From a checkpoint of a small mixture-of-experts model trained on Wikipedia.
Size: width 128, 33.4M parameters.
Experts: 32 experts in each of 9 layers, 288 SwiGLU neurons an expert, 1 pick a token, a sigmoid router.
Training: a variant of SOAP for the experts, 616M tokens, 4800 steps.
Below are experts of layer 5 (counted from 0) of a mixture-of-experts language model. Rows are named router (the router's row for the expert), down (a neuron's output weights, with its number) and show model dimensions 64-127. Each number is 200 + 20 x the weight over its row's rms, rounded and kept within 0 to 999.
After each expert's rows: a language model's description of what the expert responds to. This comes from a sample of Wikipedia text that the model never trained on.

# expert 15
router,223,185,200,203,208,185,199,188,172,211,188,177,193,223,206,196,173,192,209,204,228,167,240,174,150,177,186,218,182,203,207,188,180,198,203,231,185,155,218,150,207,180,234,196,174,216,211,223,185,197,223,206,222,150,212,185,210,194,196,201,211,234,213,217
down0,209,197,231,199,206,188,182,218,211,199,257,186,216,215,188,204,198,201,232,198,161,219,224,193,202,185,236,212,204,207,178,192,212,198,204,222,198,226,168,176,215,267,191,193,217,192,190,213,235,197,173,236,186,227,187,213,187,240,204,222,183,183,199,177
down1,188,210,202,176,204,197,212,220,233,197,229,239,193,169,192,167,218,217,165,219,187,218,201,198,200,204,192,195,217,172,192,212,222,156,198,203,181,202,175,240,215,190,231,228,202,234,201,225,200,219,187,224,198,213,177,230,191,192,205,233,212,212,145,200
down2,212,195,214,195,178,174,192,189,204,191,235,214,213,211,174,227,206,156,182,190,213,150,236,198,218,231,194,197,218,182,195,208,211,204,191,206,186,204,184,206,234,226,175,237,169,192,167,245,232,204,195,192,219,192,196,189,193,221,170,195,188,173,241,175
down3,189,209,199,179,207,187,235,184,183,209,205,220,210,210,215,203,207,184,170,180,242,206,216,187,201,190,221,204,190,222,218,210,201,206,263,259,223,182,207,166,199,211,173,181,210,189,200,224,207,202,213,232,212,206,217,214,164,206,209,175,196,224,193,223
down4,217,192,176,174,245,212,171,212,206,214,216,235,188,182,172,210,219,183,184,221,209,194,192,210,240,198,231,184,218,188,204,179,253,215,196,206,195,210,222,201,185,200,207,169,214,180,175,215,209,240,203,183,188,187,183,210,192,219,218,188,157,231,184,199
Description: Ra/Ma/La syllables. Consonant-plus-a syllable pieces, often beginning names or inside words, such as Mediter-ra-nean, Airc-ra-ft, Mar, Sa-bres, Da-niel, Man-chester.

# expert 31
router,193,180,217,230,215,216,189,213,162,206,221,181,219,218,186,187,170,174,201,216,226,212,206,186,157,199,179,186,208,196,219,214,194,221,164,219,197,150,178,176,190,182,222,183,199,192,168,212,184,216,204,181,213,180,192,181,209,168,192,201,183,206,188,227
down0,203,217,199,191,232,192,198,203,191,187,177,170,177,191,209,208,217,197,244,217,231,142,211,155,205,207,158,227,190,178,177,206,197,181,205,222,185,174,208,178,194,193,227,213,216,242,197,214,210,203,180,203,221,169,233,215,213,212,219,187,198,186,214,168
down1,186,212,185,200,203,209,180,142,275,237,221,189,170,215,213,208,189,172,208,152,216,203,223,227,195,224,179,190,185,193,194,207,181,209,188,186,206,177,206,234,214,207,181,212,188,168,203,206,180,217,202,205,165,186,175,176,177,187,212,187,221,211,183,197
down2,208,212,199,188,177,184,179,215,201,200,246,199,178,168,200,198,186,171,211,209,237,193,214,187,175,209,217,220,190,217,166,182,170,171,184,232,200,195,213,212,190,243,204,208,192,206,194,237,213,180,199,205,201,193,230,220,218,195,190,182,203,192,262,178
down3,220,209,209,206,205,216,191,201,183,182,212,171,188,205,193,189,201,183,195,201,183,230,214,207,211,225,188,205,221,213,208,212,195,188,149,203,233,219,171,199,187,253,187,231,258,211,210,199,183,201,235,170,189,229,180,224,210,196,196,236,228,171,197,178
down4,194,202,165,182,252,204,208,225,166,200,190,150,198,202,182,226,235,224,189,196,200,178,194,207,197,216,182,180,194,186,211,183,205,199,206,219,202,222,203,193,190,205,184,204,202,154,184,221,206,220,223,205,211,205,218,205,171,140,193,231,198,195,210,192
Description: Vowel-final Romance endings. Word-final pieces ending in o or a in Spanish, Italian and Portuguese names and places, such as Puerto, Stefano, Manila, California.

# expert 18
router,220,213,228,224,235,187,225,195,184,209,223,210,184,218,180,204,183,191,206,204,212,206,230,225,168,157,190,240,177,203,211,217,186,219,215,219,192,174,210,179,201,201,222,175,214,185,194,213,181,207,201,210,185,208,193,180,219,175,158,189,188,240,188,221
down0,218,179,214,215,196,209,224,198,157,238,208,244,201,186,153,216,217,214,216,197,181,187,209,200,220,198,180,192,195,198,179,188,171,221,214,231,203,210,188,230,206,193,187,159,214,208,198,179,197,177,171,189,186,205,188,223,173,200,234,195,202,187,213,240
down1,227,203,203,210,223,196,194,217,210,208,204,169,213,220,193,202,200,211,194,187,200,170,187,208,182,210,210,209,192,183,160,173,215,265,195,239,217,200,177,212,209,213,224,207,193,178,215,214,195,177,187,218,199,216,196,168,230,168,198,234,188,177,175,192
down2,209,210,197,185,214,191,224,199,211,184,198,204,196,159,189,229,155,210,220,169,239,179,186,195,228,184,189,208,186,219,180,215,202,167,213,209,227,167,218,211,199,187,224,215,207,208,218,198,185,204,187,222,201,213,184,206,199,168,192,213,190,220,171,197
down3,199,230,189,210,185,188,244,247,193,183,177,227,190,214,240,193,148,217,188,193,185,197,205,217,197,213,220,230,193,197,194,171,196,229,170,201,205,156,199,201,193,177,216,204,160,214,225,224,179,226,213,212,211,245,191,190,188,204,230,197,204,209,196,180
down4,224,192,227,204,194,166,177,169,163,216,173,224,197,214,199,206,226,172,200,192,191,166,205,219,225,232,197,198,232,183,194,205,209,194,174,195,216,188,205,201,205,178,206,196,200,179,197,218,215,205,195,193,184,190,200,222,193,208,218,175,148,179,184,180
Description: Letters in abbreviations. Capital letters inside acronyms, currency and country codes, such as USD, AED, RAF, TX, UKR, CDX, often after other capitals.

# expert 25
router,238,173,257,224,222,212,204,202,197,226,212,216,205,227,208,196,167,196,225,200,219,188,204,206,186,197,189,213,187,191,181,216,209,221,218,233,229,178,191,181,208,188,195,162,205,191,194,219,178,217,193,209,206,170,201,193,223,181,184,195,199,227,215,226
down0,222,209,191,213,170,197,183,235,178,179,190,213,242,188,235,186,166,218,195,206,218,191,243,239,193,174,193,234,259,204,191,200,205,228,197,224,161,211,245,200,200,228,186,198,195,208,209,213,208,170,204,198,187,196,220,193,201,182,170,238,218,236,197,197
down1,182,208,201,222,223,193,147,182,207,195,216,233,193,199,218,219,238,202,224,212,212,189,160,204,224,182,180,221,177,164,205,193,204,191,213,189,164,195,226,196,214,199,198,194,230,174,195,159,202,185,231,171,174,218,185,183,173,199,147,183,195,189,207,204
down2,200,229,198,215,212,231,194,209,216,189,221,206,187,228,203,215,208,194,185,204,236,187,177,209,178,207,172,214,234,231,216,179,204,185,185,199,156,208,202,202,140,194,193,212,253,167,212,178,221,226,200,204,181,199,200,205,208,202,210,165,229,201,174,205
down3,220,229,234,210,233,245,204,207,207,190,194,209,204,167,216,217,207,200,197,196,212,182,202,189,214,207,172,173,213,218,232,206,175,185,217,157,210,227,253,227,227,239,202,196,187,203,219,206,224,198,217,215,218,193,182,205,202,174,185,188,196,231,208,199
down4,240,206,160,190,195,194,181,199,219,205,184,192,183,190,208,165,222,198,224,231,209,212,192,189,217,188,207,210,183,187,202,214,167,219,172,210,200,219,174,198,189,206,222,193,188,199,212,202,193,166,204,168,210,229,183,228,220,242,194,229,205,180,222,218
Description: Conjunctions and commas. Commas, and, or, but, while and linking verbs is, was, are that join clauses or list items in running prose.

# expert 17
router,200,179,240,210,207,190,223,196,138,207,234,180,184,200,211,198,182,159,211,193,237,212,213,215,184,189,172,187,199,162,199,225,218,217,214,214,248,196,179,196,193,204,200,192,203,174,188,199,177,205,185,235,225,158,179,191,233,197,170,197,180,244,205,188
down0,233,202,210,226,235,223,202,222,209,174,203,186,205,192,174,146,206,186,192,185,162,203,210,219,168,180,184,210,225,171,189,208,182,195,222,195,186,193,218,200,218,211,222,167,197,190,217,197,187,236,216,211,203,199,204,208,222,206,198,203,180,215,203,213
down1,166,230,243,196,192,186,200,197,215,225,191,194,215,210,195,204,222,211,188,251,213,224,176,180,230,197,215,176,220,197,191,208,200,225,205,182,168,220,194,171,248,189,214,182,220,217,228,180,191,219,202,174,200,194,148,192,196,199,177,184,191,258,234,208
down2,168,192,188,207,197,210,217,196,179,165,190,220,236,189,190,190,178,220,174,195,202,186,251,198,224,198,190,168,170,223,208,176,158,204,177,227,225,210,201,229,228,184,186,203,210,161,212,212,188,180,205,180,219,199,215,227,184,176,217,199,183,190,213,198
down3,195,214,206,152,179,221,199,227,222,189,213,223,172,192,194,194,234,175,191,188,194,224,201,206,182,207,161,236,253,204,191,211,205,216,225,202,177,244,203,184,174,231,238,226,186,194,204,212,212,207,200,238,200,212,204,199,199,214,221,168,201,177,235,205
down4,170,205,218,202,217,192,200,185,222,232,159,198,192,193,182,160,173,220,189,218,165,175,197,184,211,193,152,178,221,217,203,194,221,192,167,194,216,198,187,186,203,193,204,221,218,225,188,186,162,211,191,228,229,177,187,183,183,198,224,212,181,173,185,195
Description: Pieces of proper names. Letters and syllables inside personal and place names, often after W, H or K in tables and lists, such as Wohl, Whyte, Thai, Kim.

# expert 14
router,204,198,227,190,225,164,219,199,140,237,177,200,191,211,203,188,179,181,192,201,227,187,225,213,170,190,165,186,198,174,206,247,177,202,173,219,211,174,207,170,220,192,228,172,204,203,195,216,222,185,204,197,199,195,244,173,202,203,181,201,160,219,209,208
down0,193,190,172,182,216,179,200,201,216,196,159,192,181,182,215,241,216,213,204,211,182,236,201,170,208,201,223,217,189,182,216,182,214,194,187,180,242,216,205,194,215,208,195,173,229,208,186,166,247,201,169,170,190,227,231,205,224,167,162,196,197,207,190,197
down1,172,170,213,197,200,207,181,192,203,186,221,202,207,231,207,178,221,213,195,196,194,197,233,201,225,223,192,236,180,231,192,232,218,200,164,227,182,197,230,205,213,164,219,206,207,211,204,176,201,194,166,165,176,216,211,209,226,222,161,187,208,216,195,231
down2,190,177,211,168,156,199,204,171,195,190,205,184,170,183,222,196,230,203,235,257,182,223,225,192,210,205,188,206,202,171,186,177,218,209,228,191,162,191,225,244,175,210,224,223,220,194,168,191,198,199,185,188,235,203,218,205,212,210,242,206,175,201,178,196
down3,181,206,193,179,223,173,165,177,201,222,223,195,201,215,191,235,183,223,198,184,181,216,183,242,217,183,193,212,191,184,219,175,208,182,241,193,197,188,197,174,202,169,194,228,205,183,199,193,213,190,180,188,201,201,168,205,211,185,219,217,192,209,165,235
down4,191,196,211,186,187,162,188,215,185,184,188,197,149,211,211,209,167,194,212,190,191,220,220,231,221,190,177,202,210,237,207,152,180,195,218,196,203,218,173,233,181,217,182,199,242,186,230,213,218,192,204,185,205,169,181,204,183,197,163,211,243,188,176,241
Description: Mid-word fragments and spaces. Word-internal pieces and stray spaces in ordinary prose, such as gi in rigid, bi in plebiscite, the in tritheism, hyphens in model names.

# expert 7
router,219,183,204,191,204,175,246,191,183,226,220,195,189,204,203,207,183,190,239,207,224,189,229,240,163,170,194,208,175,202,212,207,175,206,170,208,190,207,187,190,229,197,207,188,198,187,193,219,188,188,237,208,200,181,196,183,199,232,202,212,170,215,191,193
down0,190,213,205,197,196,204,174,220,199,207,213,167,220,180,193,220,222,230,187,205,188,201,199,188,195,187,211,211,190,234,229,209,219,195,220,194,204,218,189,235,190,205,209,229,218,174,182,179,226,224,182,230,240,242,233,235,194,196,179,172,195,214,204,188
down1,193,187,190,227,196,208,164,232,229,200,191,196,213,187,181,165,159,220,221,211,196,169,208,208,239,218,201,213,151,198,180,223,176,203,205,229,221,245,217,242,185,188,198,185,208,181,240,195,201,209,196,209,206,233,210,184,216,225,215,189,227,191,201,237
down2,165,201,167,212,213,193,166,198,199,181,244,201,188,187,213,194,199,211,214,182,195,172,225,220,186,197,239,199,205,214,147,230,202,217,200,204,223,192,208,191,201,207,184,218,186,213,185,199,181,220,229,190,201,186,182,184,167,197,226,191,202,214,211,222
down3,193,198,179,206,177,187,176,218,193,192,175,179,173,184,212,190,193,204,179,187,193,200,206,179,186,209,185,170,222,210,242,208,214,176,227,190,196,216,204,220,216,188,212,215,230,213,195,204,240,244,208,187,209,173,201,201,167,212,197,223,197,189,192,196
down4,168,201,252,197,236,225,201,226,216,210,194,184,213,173,180,177,223,174,224,165,219,165,189,180,187,212,173,237,165,187,202,183,182,211,185,209,201,225,164,218,199,235,184,225,234,185,200,192,188,217,179,209,200,208,179,250,222,187,205,233,190,197,188,222
Description: Short verb/noun stems. Short word stems that often continue into longer words, such as car (carrying, cars), set, opera(tive), con, plan, can, plus word-final pieces like -ing, -ed.

# expert 19
router,225,193,219,209,210,156,201,178,169,214,193,168,190,199,190,174,194,151,174,213,236,178,205,190,180,163,215,225,171,175,208,184,177,230,215,251,198,210,212,207,229,191,214,189,213,180,175,223,196,210,221,202,237,195,198,186,221,188,156,232,180,204,197,209
down0,223,243,184,183,209,230,183,182,196,182,183,191,175,238,206,210,213,186,187,204,199,181,197,215,222,220,182,191,181,204,177,198,213,211,216,221,158,197,198,219,190,197,207,193,220,176,216,209,201,182,185,226,207,181,167,240,219,145,173,199,211,206,215,179
down1,215,216,203,169,207,177,226,177,226,222,222,215,220,221,200,199,240,187,194,207,213,219,230,223,184,205,185,188,188,181,186,167,171,215,187,230,223,203,214,184,199,191,188,211,198,197,210,156,220,187,182,195,179,191,187,166,184,183,245,211,192,211,213,214
down2,180,203,197,189,175,145,204,185,221,212,204,192,170,201,194,193,220,161,171,192,208,211,216,171,189,208,201,177,197,195,201,194,207,208,183,223,211,222,228,212,202,202,196,164,212,228,175,182,164,184,210,207,207,205,174,197,221,177,218,229,183,193,163,213
down3,234,223,205,221,214,181,217,181,176,185,205,212,210,213,221,180,166,185,182,166,209,198,201,207,188,219,200,193,189,219,230,220,194,196,180,193,187,218,189,194,182,247,186,200,194,182,203,206,162,205,207,176,199,151,179,181,216,213,191,168,206,170,200,194
down4,192,197,190,219,177,197,196,213,196,163,200,206,181,199,245,185,183,192,230,199,201,225,216,198,184,193,189,178,225,172,205,171,212,172,154,228,209,196,175,188,154,199,225,188,226,195,213,186,177,221,204,204,185,164,216,176,213,188,200,235,171,203,230,157
Description: Infobox field labels. Field labels and headers in infoboxes, taxoboxes and tables, such as Phylum, Order, Elevation, Born, Country, Institutions, Location.

# expert 5
router,226,182,216,182,232,227,225,168,162,192,178,217,194,188,186,197,159,158,234,212,249,178,220,213,186,151,179,241,196,213,192,228,185,208,203,233,221,179,204,198,216,197,196,179,199,207,205,221,187,202,229,194,216,209,221,192,209,166,174,227,204,244,212,196
down0,189,203,143,211,170,231,212,193,219,172,219,247,169,220,176,193,195,227,211,197,205,185,213,203,202,184,196,171,191,174,183,219,181,203,203,205,194,200,216,203,251,189,214,196,216,199,199,221,236,217,180,208,236,235,204,170,187,227,201,174,194,202,208,210
down1,190,194,192,209,213,213,208,212,179,212,209,193,172,203,213,225,239,201,163,206,161,172,222,203,206,203,202,223,192,207,177,199,204,197,173,210,175,189,176,201,219,182,222,219,228,177,157,185,270,169,217,216,186,204,198,202,193,176,191,192,171,205,234,159
down2,197,204,204,197,178,208,246,187,160,196,165,207,210,227,202,204,230,217,166,197,206,165,171,180,193,198,188,220,236,165,180,202,195,182,181,227,204,184,178,233,155,225,180,201,194,184,192,186,207,234,224,199,192,174,219,189,175,172,235,240,163,199,208,185
down3,210,232,143,199,169,210,205,178,205,191,161,228,202,173,227,197,175,210,204,209,207,193,199,167,208,215,220,202,192,231,220,179,199,201,186,228,181,218,242,190,211,204,209,166,210,181,209,240,203,212,236,186,186,215,202,177,197,194,190,209,208,182,181,189
down4,179,198,209,208,204,202,195,158,187,210,216,203,219,199,213,233,185,193,216,209,203,227,192,172,194,235,143,198,177,180,190,198,222,198,183,226,210,256,204,223,191,199,166,207,210,170,189,218,223,188,209,226,216,201,206,187,181,201,220,201,223,208,181,252
Description: Common nouns after determiners. Common nouns right after the, a or his, often followed by of, such as population, years, son, government, season.

# expert 29
router,208,167,218,213,210,187,191,206,193,186,222,208,181,219,176,181,185,188,233,214,215,201,202,200,154,188,182,233,204,178,212,232,193,201,186,210,199,165,186,181,224,191,208,182,192,173,180,223,217,215,195,218,216,168,191,207,191,226,194,212,176,209,193,208
down0,205,253,217,219,170,222,250,219,175,188,176,201,221,220,175,224,204,183,188,202,178,220,189,173,206,155,199,199,220,151,195,200,214,187,184,202,187,223,186,237,173,204,206,200,187,214,217,221,194,204,186,229,201,241,210,224,185,190,210,199,195,168,198,198
down1,178,210,183,184,163,208,211,192,178,186,181,204,220,240,211,215,206,217,185,204,210,226,189,207,204,199,239,215,176,202,192,183,207,204,177,212,216,224,187,163,181,216,200,239,237,170,207,195,203,190,187,216,236,209,217,188,205,198,173,196,204,199,186,208
down2,210,181,202,199,207,184,215,163,179,203,214,236,201,185,177,210,182,163,208,198,199,185,196,200,176,192,178,201,190,200,211,217,200,172,204,224,209,204,192,173,195,155,166,223,233,242,192,161,178,223,175,166,156,198,232,231,179,201,205,175,210,207,198,233
down3,210,251,196,202,220,238,186,225,221,198,176,248,205,173,215,202,206,163,207,185,192,220,188,216,158,197,201,214,235,196,179,185,239,201,194,204,225,182,202,176,214,195,216,199,151,158,202,184,216,190,209,176,210,189,201,155,193,216,184,207,187,193,200,184
down4,201,218,215,219,288,197,193,203,192,206,182,215,199,178,173,211,207,149,202,206,242,182,195,198,207,210,175,166,196,209,220,169,196,167,190,222,170,209,228,198,217,227,202,180,235,227,143,179,179,167,190,196,219,193,211,220,213,199,184,200,208,189,186,200
Description: Syllables in foreign names. Syllables and accented vowels inside Spanish, Slavic and other foreign names and words, such as gu in Anzoátegui, Pegula, language, ho in Rhodesia.

# expert 9
router,226,194,236,189,191,195,223,178,188,207,184,183,187,247,199,180,188,183,200,211,230,209,218,226,199,195,169,235,178,171,198,170,197,199,200,244,208,149,214,184,222,194,194,182,200,193,195,235,153,211,226,224,197,223,200,202,223,215,174,214,176,225,206,222
down0,197,206,227,220,197,221,218,182,226,198,201,186,191,200,224,198,218,213,173,192,208,219,188,216,180,182,227,207,206,226,190,256,197,200,194,179,186,202,192,185,189,192,203,196,197,238,183,209,189,150,231,193,218,220,202,177,157,215,182,216,251,229,214,173
down1,198,178,211,219,174,198,189,229,201,218,187,166,161,206,213,225,176,187,212,179,207,171,182,210,222,195,210,134,233,166,231,233,206,204,186,226,183,209,186,185,159,199,213,162,195,232,205,188,193,203,191,193,185,203,217,216,189,189,193,212,218,192,225,188
down2,235,207,182,239,189,166,185,208,169,194,194,199,158,241,198,170,158,215,227,165,224,219,184,190,224,194,189,179,185,217,187,209,228,209,204,230,193,187,215,212,214,211,174,220,220,209,188,194,192,224,195,188,191,200,214,191,198,205,210,186,232,213,202,212
down3,213,219,224,205,199,185,204,185,145,214,205,214,214,195,172,209,220,211,188,211,172,215,191,214,175,224,217,242,166,185,173,198,221,235,213,215,219,199,203,151,196,197,206,188,183,156,161,181,196,176,229,162,188,196,209,193,213,188,168,182,227,214,201,222
down4,166,212,215,218,212,216,197,206,212,199,232,226,198,196,181,190,202,190,213,199,187,208,208,204,151,159,170,190,187,196,205,229,171,212,199,182,179,202,161,216,220,204,198,190,229,202,220,207,185,218,194,162,246,201,172,203,174,207,216,196,185,219,187,186
Description: Initial W/P/K capitals. Single-letter first pieces of words, often sentence-initial or after a hyphen, especially W, P, K, M, L, as in When, While, self-worth, Polish.

# expert 11
router,229,201,233,202,209,217,230,193,190,192,183,184,157,163,194,214,211,203,204,190,226,183,214,225,159,194,212,227,178,198,193,213,204,213,180,245,206,166,200,215,208,191,220,184,153,181,194,218,197,208,213,184,184,198,208,191,199,196,185,213,182,218,200,224
down0,218,175,157,209,225,201,210,191,169,248,217,191,204,182,178,204,207,196,203,224,181,197,218,184,181,213,212,239,205,193,180,218,170,157,198,189,182,181,201,184,182,198,206,198,204,208,185,197,191,184,213,223,170,238,190,221,171,253,212,214,189,191,197,203
down1,183,231,232,253,200,240,168,189,201,201,188,209,220,202,221,201,182,234,215,187,230,206,223,207,206,189,208,203,217,183,184,187,201,177,185,202,172,186,226,184,188,201,198,199,184,158,205,204,228,215,203,200,205,199,225,211,266,225,205,203,212,216,212,225
down2,182,203,191,161,219,180,168,227,189,195,216,193,205,170,209,231,189,207,203,214,201,189,213,182,169,179,215,223,187,198,184,205,220,195,205,183,201,197,211,212,196,188,218,232,185,211,205,184,195,193,208,174,183,215,231,161,210,203,219,180,192,201,172,179
down3,186,184,176,179,178,178,207,168,222,216,217,195,197,207,171,212,222,177,195,232,218,184,222,201,186,205,209,207,209,228,179,208,217,183,195,218,186,234,219,204,219,235,231,176,198,173,173,251,206,207,196,189,198,190,218,234,189,205,180,203,208,223,191,233
down4,224,213,183,199,232,225,166,177,204,174,173,169,192,188,216,199,200,218,216,169,202,191,185,226,183,193,229,164,210,181,202,195,230,240,208,225,192,215,196,209,159,194,197,186,188,194,223,190,181,181,203,167,190,164,196,228,195,198,233,218,185,194,198,208
Description: ur, qu and syllable pieces. Word-internal syllables like ur in captured and outbursts, or in network, and word-initial pieces qu, re, pro, For, Bro.

# expert 21
router,201,193,221,205,229,183,206,197,144,202,202,189,177,245,203,181,191,178,233,211,212,210,206,228,191,212,176,234,201,196,195,232,203,218,217,222,198,173,190,188,228,198,227,131,217,191,187,225,215,178,182,212,217,184,205,222,215,183,181,200,184,210,211,202
down0,204,186,196,196,233,197,199,175,211,180,212,175,205,177,193,238,210,172,237,198,200,213,181,213,187,161,205,223,196,183,179,179,194,242,194,219,190,200,192,197,184,205,186,207,179,212,220,193,211,177,224,203,174,239,207,210,188,198,237,217,212,191,220,188
down1,180,183,193,211,158,213,216,211,199,183,203,198,164,203,182,215,194,195,172,217,174,197,181,206,209,196,207,170,238,205,176,239,208,205,205,158,198,214,235,222,203,243,193,205,204,198,168,171,166,180,211,170,214,217,198,194,168,240,236,199,212,178,204,209
down2,162,200,205,208,225,185,178,176,211,217,215,230,245,180,198,185,191,188,198,178,191,187,193,211,261,190,218,185,199,189,206,202,199,202,202,206,216,207,164,219,228,180,178,204,191,219,172,169,157,214,226,194,189,247,213,189,211,216,187,190,236,191,153,205
down3,217,199,203,213,200,168,176,230,212,238,221,191,206,167,183,181,202,202,219,187,225,174,193,195,194,197,213,184,192,198,191,172,190,218,209,190,209,200,164,199,194,172,236,214,214,208,216,254,206,176,209,191,185,191,202,154,171,231,251,195,218,157,189,189
down4,200,190,184,224,161,208,225,254,205,216,197,189,173,207,220,188,192,222,222,211,215,198,207,175,196,220,228,206,161,247,184,193,192,217,190,191,210,222,203,206,209,193,218,196,191,174,223,215,181,189,196,208,202,231,201,188,236,212,210,228,176,191,194,221
Description: Suffixes and connectives. Verb endings and word-final pieces such as -ing, -es, -ed after stems like ris-ing, ris-es, plus connectives like because, though, However, having.

# expert 10
router,213,204,200,195,229,209,230,193,186,219,220,194,191,228,193,207,211,152,212,201,222,209,198,211,172,173,180,215,176,185,193,203,201,230,181,225,219,162,190,179,214,207,225,185,216,198,185,220,187,195,209,199,239,194,190,189,216,201,199,204,187,210,204,185
down0,198,194,219,165,204,239,221,191,176,230,229,218,192,182,218,214,193,224,250,213,238,188,210,197,223,239,181,193,197,208,209,212,233,195,208,160,173,186,162,200,217,221,195,189,211,194,216,221,196,204,173,189,185,194,221,180,168,219,182,212,181,179,186,173
down1,216,223,171,194,206,214,181,202,209,228,199,216,224,194,190,214,206,188,178,179,218,206,226,207,211,226,184,192,164,207,210,201,203,207,218,188,197,207,146,200,183,226,147,186,174,202,189,198,219,233,213,214,185,176,195,207,201,209,217,207,225,178,193,191
down2,230,205,225,161,185,224,173,199,218,206,178,222,235,194,200,209,181,212,230,205,236,178,177,205,195,202,209,218,164,216,201,200,193,199,215,207,233,212,245,226,194,207,208,180,193,210,208,174,206,179,185,210,171,173,205,165,229,215,174,168,213,159,184,173
down3,209,175,189,220,211,205,193,193,204,208,141,191,215,191,178,212,225,231,198,229,199,213,156,233,168,200,217,175,272,181,195,233,211,198,184,213,219,176,165,176,204,216,178,242,187,212,204,175,212,216,186,203,183,180,196,165,215,210,212,206,173,204,215,217
down4,192,203,192,183,192,205,177,197,203,179,197,202,162,235,212,196,212,206,208,162,173,215,238,188,201,160,186,210,225,206,182,219,203,214,212,180,174,219,234,214,206,186,153,198,213,176,203,211,238,214,206,231,212,220,160,208,177,184,196,166,182,203,166,222
Description: Digits in numbers. Digits and number pieces in tables, statistics, coordinates and measurements, such as 891.8, 5 ft 8 in, and table cells like 0 or 2.

# expert 20
router,228,181,199,196,233,220,231,185,182,226,206,214,189,217,173,207,184,173,221,203,225,186,225,222,192,167,165,218,180,200,189,214,214,217,206,224,223,165,196,171,215,194,220,172,205,218,173,221,176,226,211,193,197,185,202,196,207,202,185,203,182,214,218,210
down0,179,209,190,203,223,221,204,225,209,170,187,194,214,202,215,209,225,213,215,185,212,223,212,198,203,194,210,165,176,252,225,219,210,222,210,187,228,205,204,210,196,231,174,224,207,175,227,195,188,229,219,211,179,201,203,173,206,215,201,241,186,209,198,205
down1,186,201,197,214,225,158,197,172,187,190,225,161,194,186,191,221,186,208,208,176,215,202,170,184,185,199,206,171,203,184,175,212,244,214,202,206,212,176,191,168,212,214,164,230,193,159,211,198,211,203,229,233,204,235,181,202,155,199,204,171,224,191,194,197
down2,217,235,184,202,190,215,224,194,198,227,225,216,184,207,222,167,182,209,210,203,199,168,224,194,174,196,166,230,181,232,213,192,204,204,196,218,195,228,187,216,201,154,202,177,222,184,166,216,182,219,181,189,171,144,211,213,182,226,201,191,216,194,188,224
down3,185,206,208,197,229,182,196,218,218,202,209,198,149,233,192,187,246,155,199,231,199,197,171,217,231,203,180,232,199,190,207,184,187,164,199,186,210,181,203,208,224,235,219,203,232,215,230,197,205,154,175,173,174,200,220,204,211,198,204,194,241,178,240,233
down4,206,188,203,202,214,187,178,151,174,219,187,193,195,187,154,200,238,187,215,203,218,212,224,230,200,185,227,216,202,188,171,200,233,219,168,191,206,210,205,160,195,219,201,219,227,201,168,196,198,219,222,232,211,195,199,180,209,223,185,191,208,244,180,204
Description: Years and centuries. Year numbers and their century prefixes in dates and ranges, such as 19 in late 1930s, 2015, 2010–2013, 1734.

# expert 30
router,219,208,218,193,196,207,189,217,171,237,200,204,215,222,206,183,171,158,213,213,196,210,195,209,197,179,230,200,194,191,194,210,216,202,164,225,225,186,189,215,226,191,193,200,199,213,177,234,201,192,235,211,216,189,195,164,226,177,186,228,182,226,192,205
down0,201,209,199,185,191,199,183,228,192,230,217,204,185,179,207,188,195,170,205,171,254,169,215,181,181,215,180,156,234,208,212,218,185,199,203,226,212,215,226,224,189,220,189,258,189,210,197,178,225,182,221,169,208,207,219,195,200,202,195,229,197,206,181,232
down1,195,201,204,209,217,211,212,213,208,163,204,231,198,202,188,229,196,189,199,182,170,188,223,224,191,212,215,214,184,172,239,208,169,188,213,246,194,230,225,207,194,191,203,172,192,244,169,191,188,198,202,230,214,204,219,220,190,186,234,182,182,202,209,196
down2,190,219,205,216,188,210,202,178,219,203,202,148,222,184,192,194,261,231,232,210,213,214,240,211,176,218,214,201,211,220,235,182,203,185,214,191,165,186,207,178,213,235,213,205,197,204,259,200,194,175,215,206,187,185,218,192,190,198,189,216,167,218,158,178
down3,182,190,198,193,178,220,154,203,198,188,194,204,166,179,209,236,193,235,224,205,235,175,196,195,206,241,207,194,218,232,186,186,189,197,193,205,207,168,189,226,189,189,242,173,194,210,219,189,203,216,204,194,185,158,212,203,186,185,228,195,206,218,175,232
down4,172,214,215,186,160,205,208,183,220,214,189,219,148,195,208,202,216,188,212,207,209,209,202,168,204,212,199,196,207,119,234,210,188,199,225,174,190,197,218,222,173,227,215,184,200,199,198,164,202,204,245,207,206,212,196,171,197,187,216,218,200,189,195,199
Description: Table and section headers. Word pieces completing headers and labels around tables, such as Re-view scores, Pos-ition, ==Charts==, Total, medal, History, Note.

# expert 12
router,226,194,223,233,201,187,208,197,191,211,199,174,211,220,176,191,175,157,210,184,237,177,228,187,159,163,195,202,165,162,217,193,192,232,212,217,208,182,207,203,192,204,225,205,180,207,206,245,189,208,223,232,195,169,191,194,188,204,168,207,183,241,220,203
down0,201,190,179,196,194,201,198,168,202,202,220,238,194,191,226,169,199,185,199,198,219,226,226,202,181,200,215,194,196,180,209,193,208,224,191,209,178,207,233,226,209,199,215,195,213,208,183,227,206,215,225,214,171,184,195,200,189,216,213,219,232,203,205,199
down1,205,188,192,143,223,218,200,211,236,166,236,202,229,216,235,201,190,231,171,217,194,193,168,185,192,205,189,191,187,213,214,206,203,198,206,228,238,213,199,184,195,193,199,202,228,175,231,172,198,185,160,222,198,234,236,205,207,192,207,178,196,206,210,209
down2,199,195,205,204,239,219,222,198,202,180,215,200,234,217,206,203,211,208,228,141,228,193,191,196,221,228,187,187,226,190,132,187,187,155,193,185,185,187,208,179,202,234,204,192,195,197,179,189,221,198,212,190,196,208,217,215,139,184,241,210,245,222,199,187
down3,202,201,201,245,208,225,201,196,226,191,195,242,224,193,219,194,202,146,221,230,172,141,191,228,206,210,220,174,197,196,182,212,190,216,175,207,197,215,213,216,209,188,180,195,204,173,189,187,211,243,198,187,195,228,206,222,203,158,184,179,201,172,198,217
down4,194,201,237,176,184,174,181,198,198,188,211,199,190,203,215,147,185,260,187,200,176,205,227,216,210,209,189,201,180,205,189,219,204,172,213,195,219,215,200,224,213,181,199,219,196,161,185,190,187,177,204,176,215,177,159,191,186,171,208,218,188,196,232,231
Description: Initial consonant letters. Single-letter or short first pieces of capitalized names and words, mostly B, A, S, D, G, J, as in Boldklubb, Aviv, Group B, Cavendish.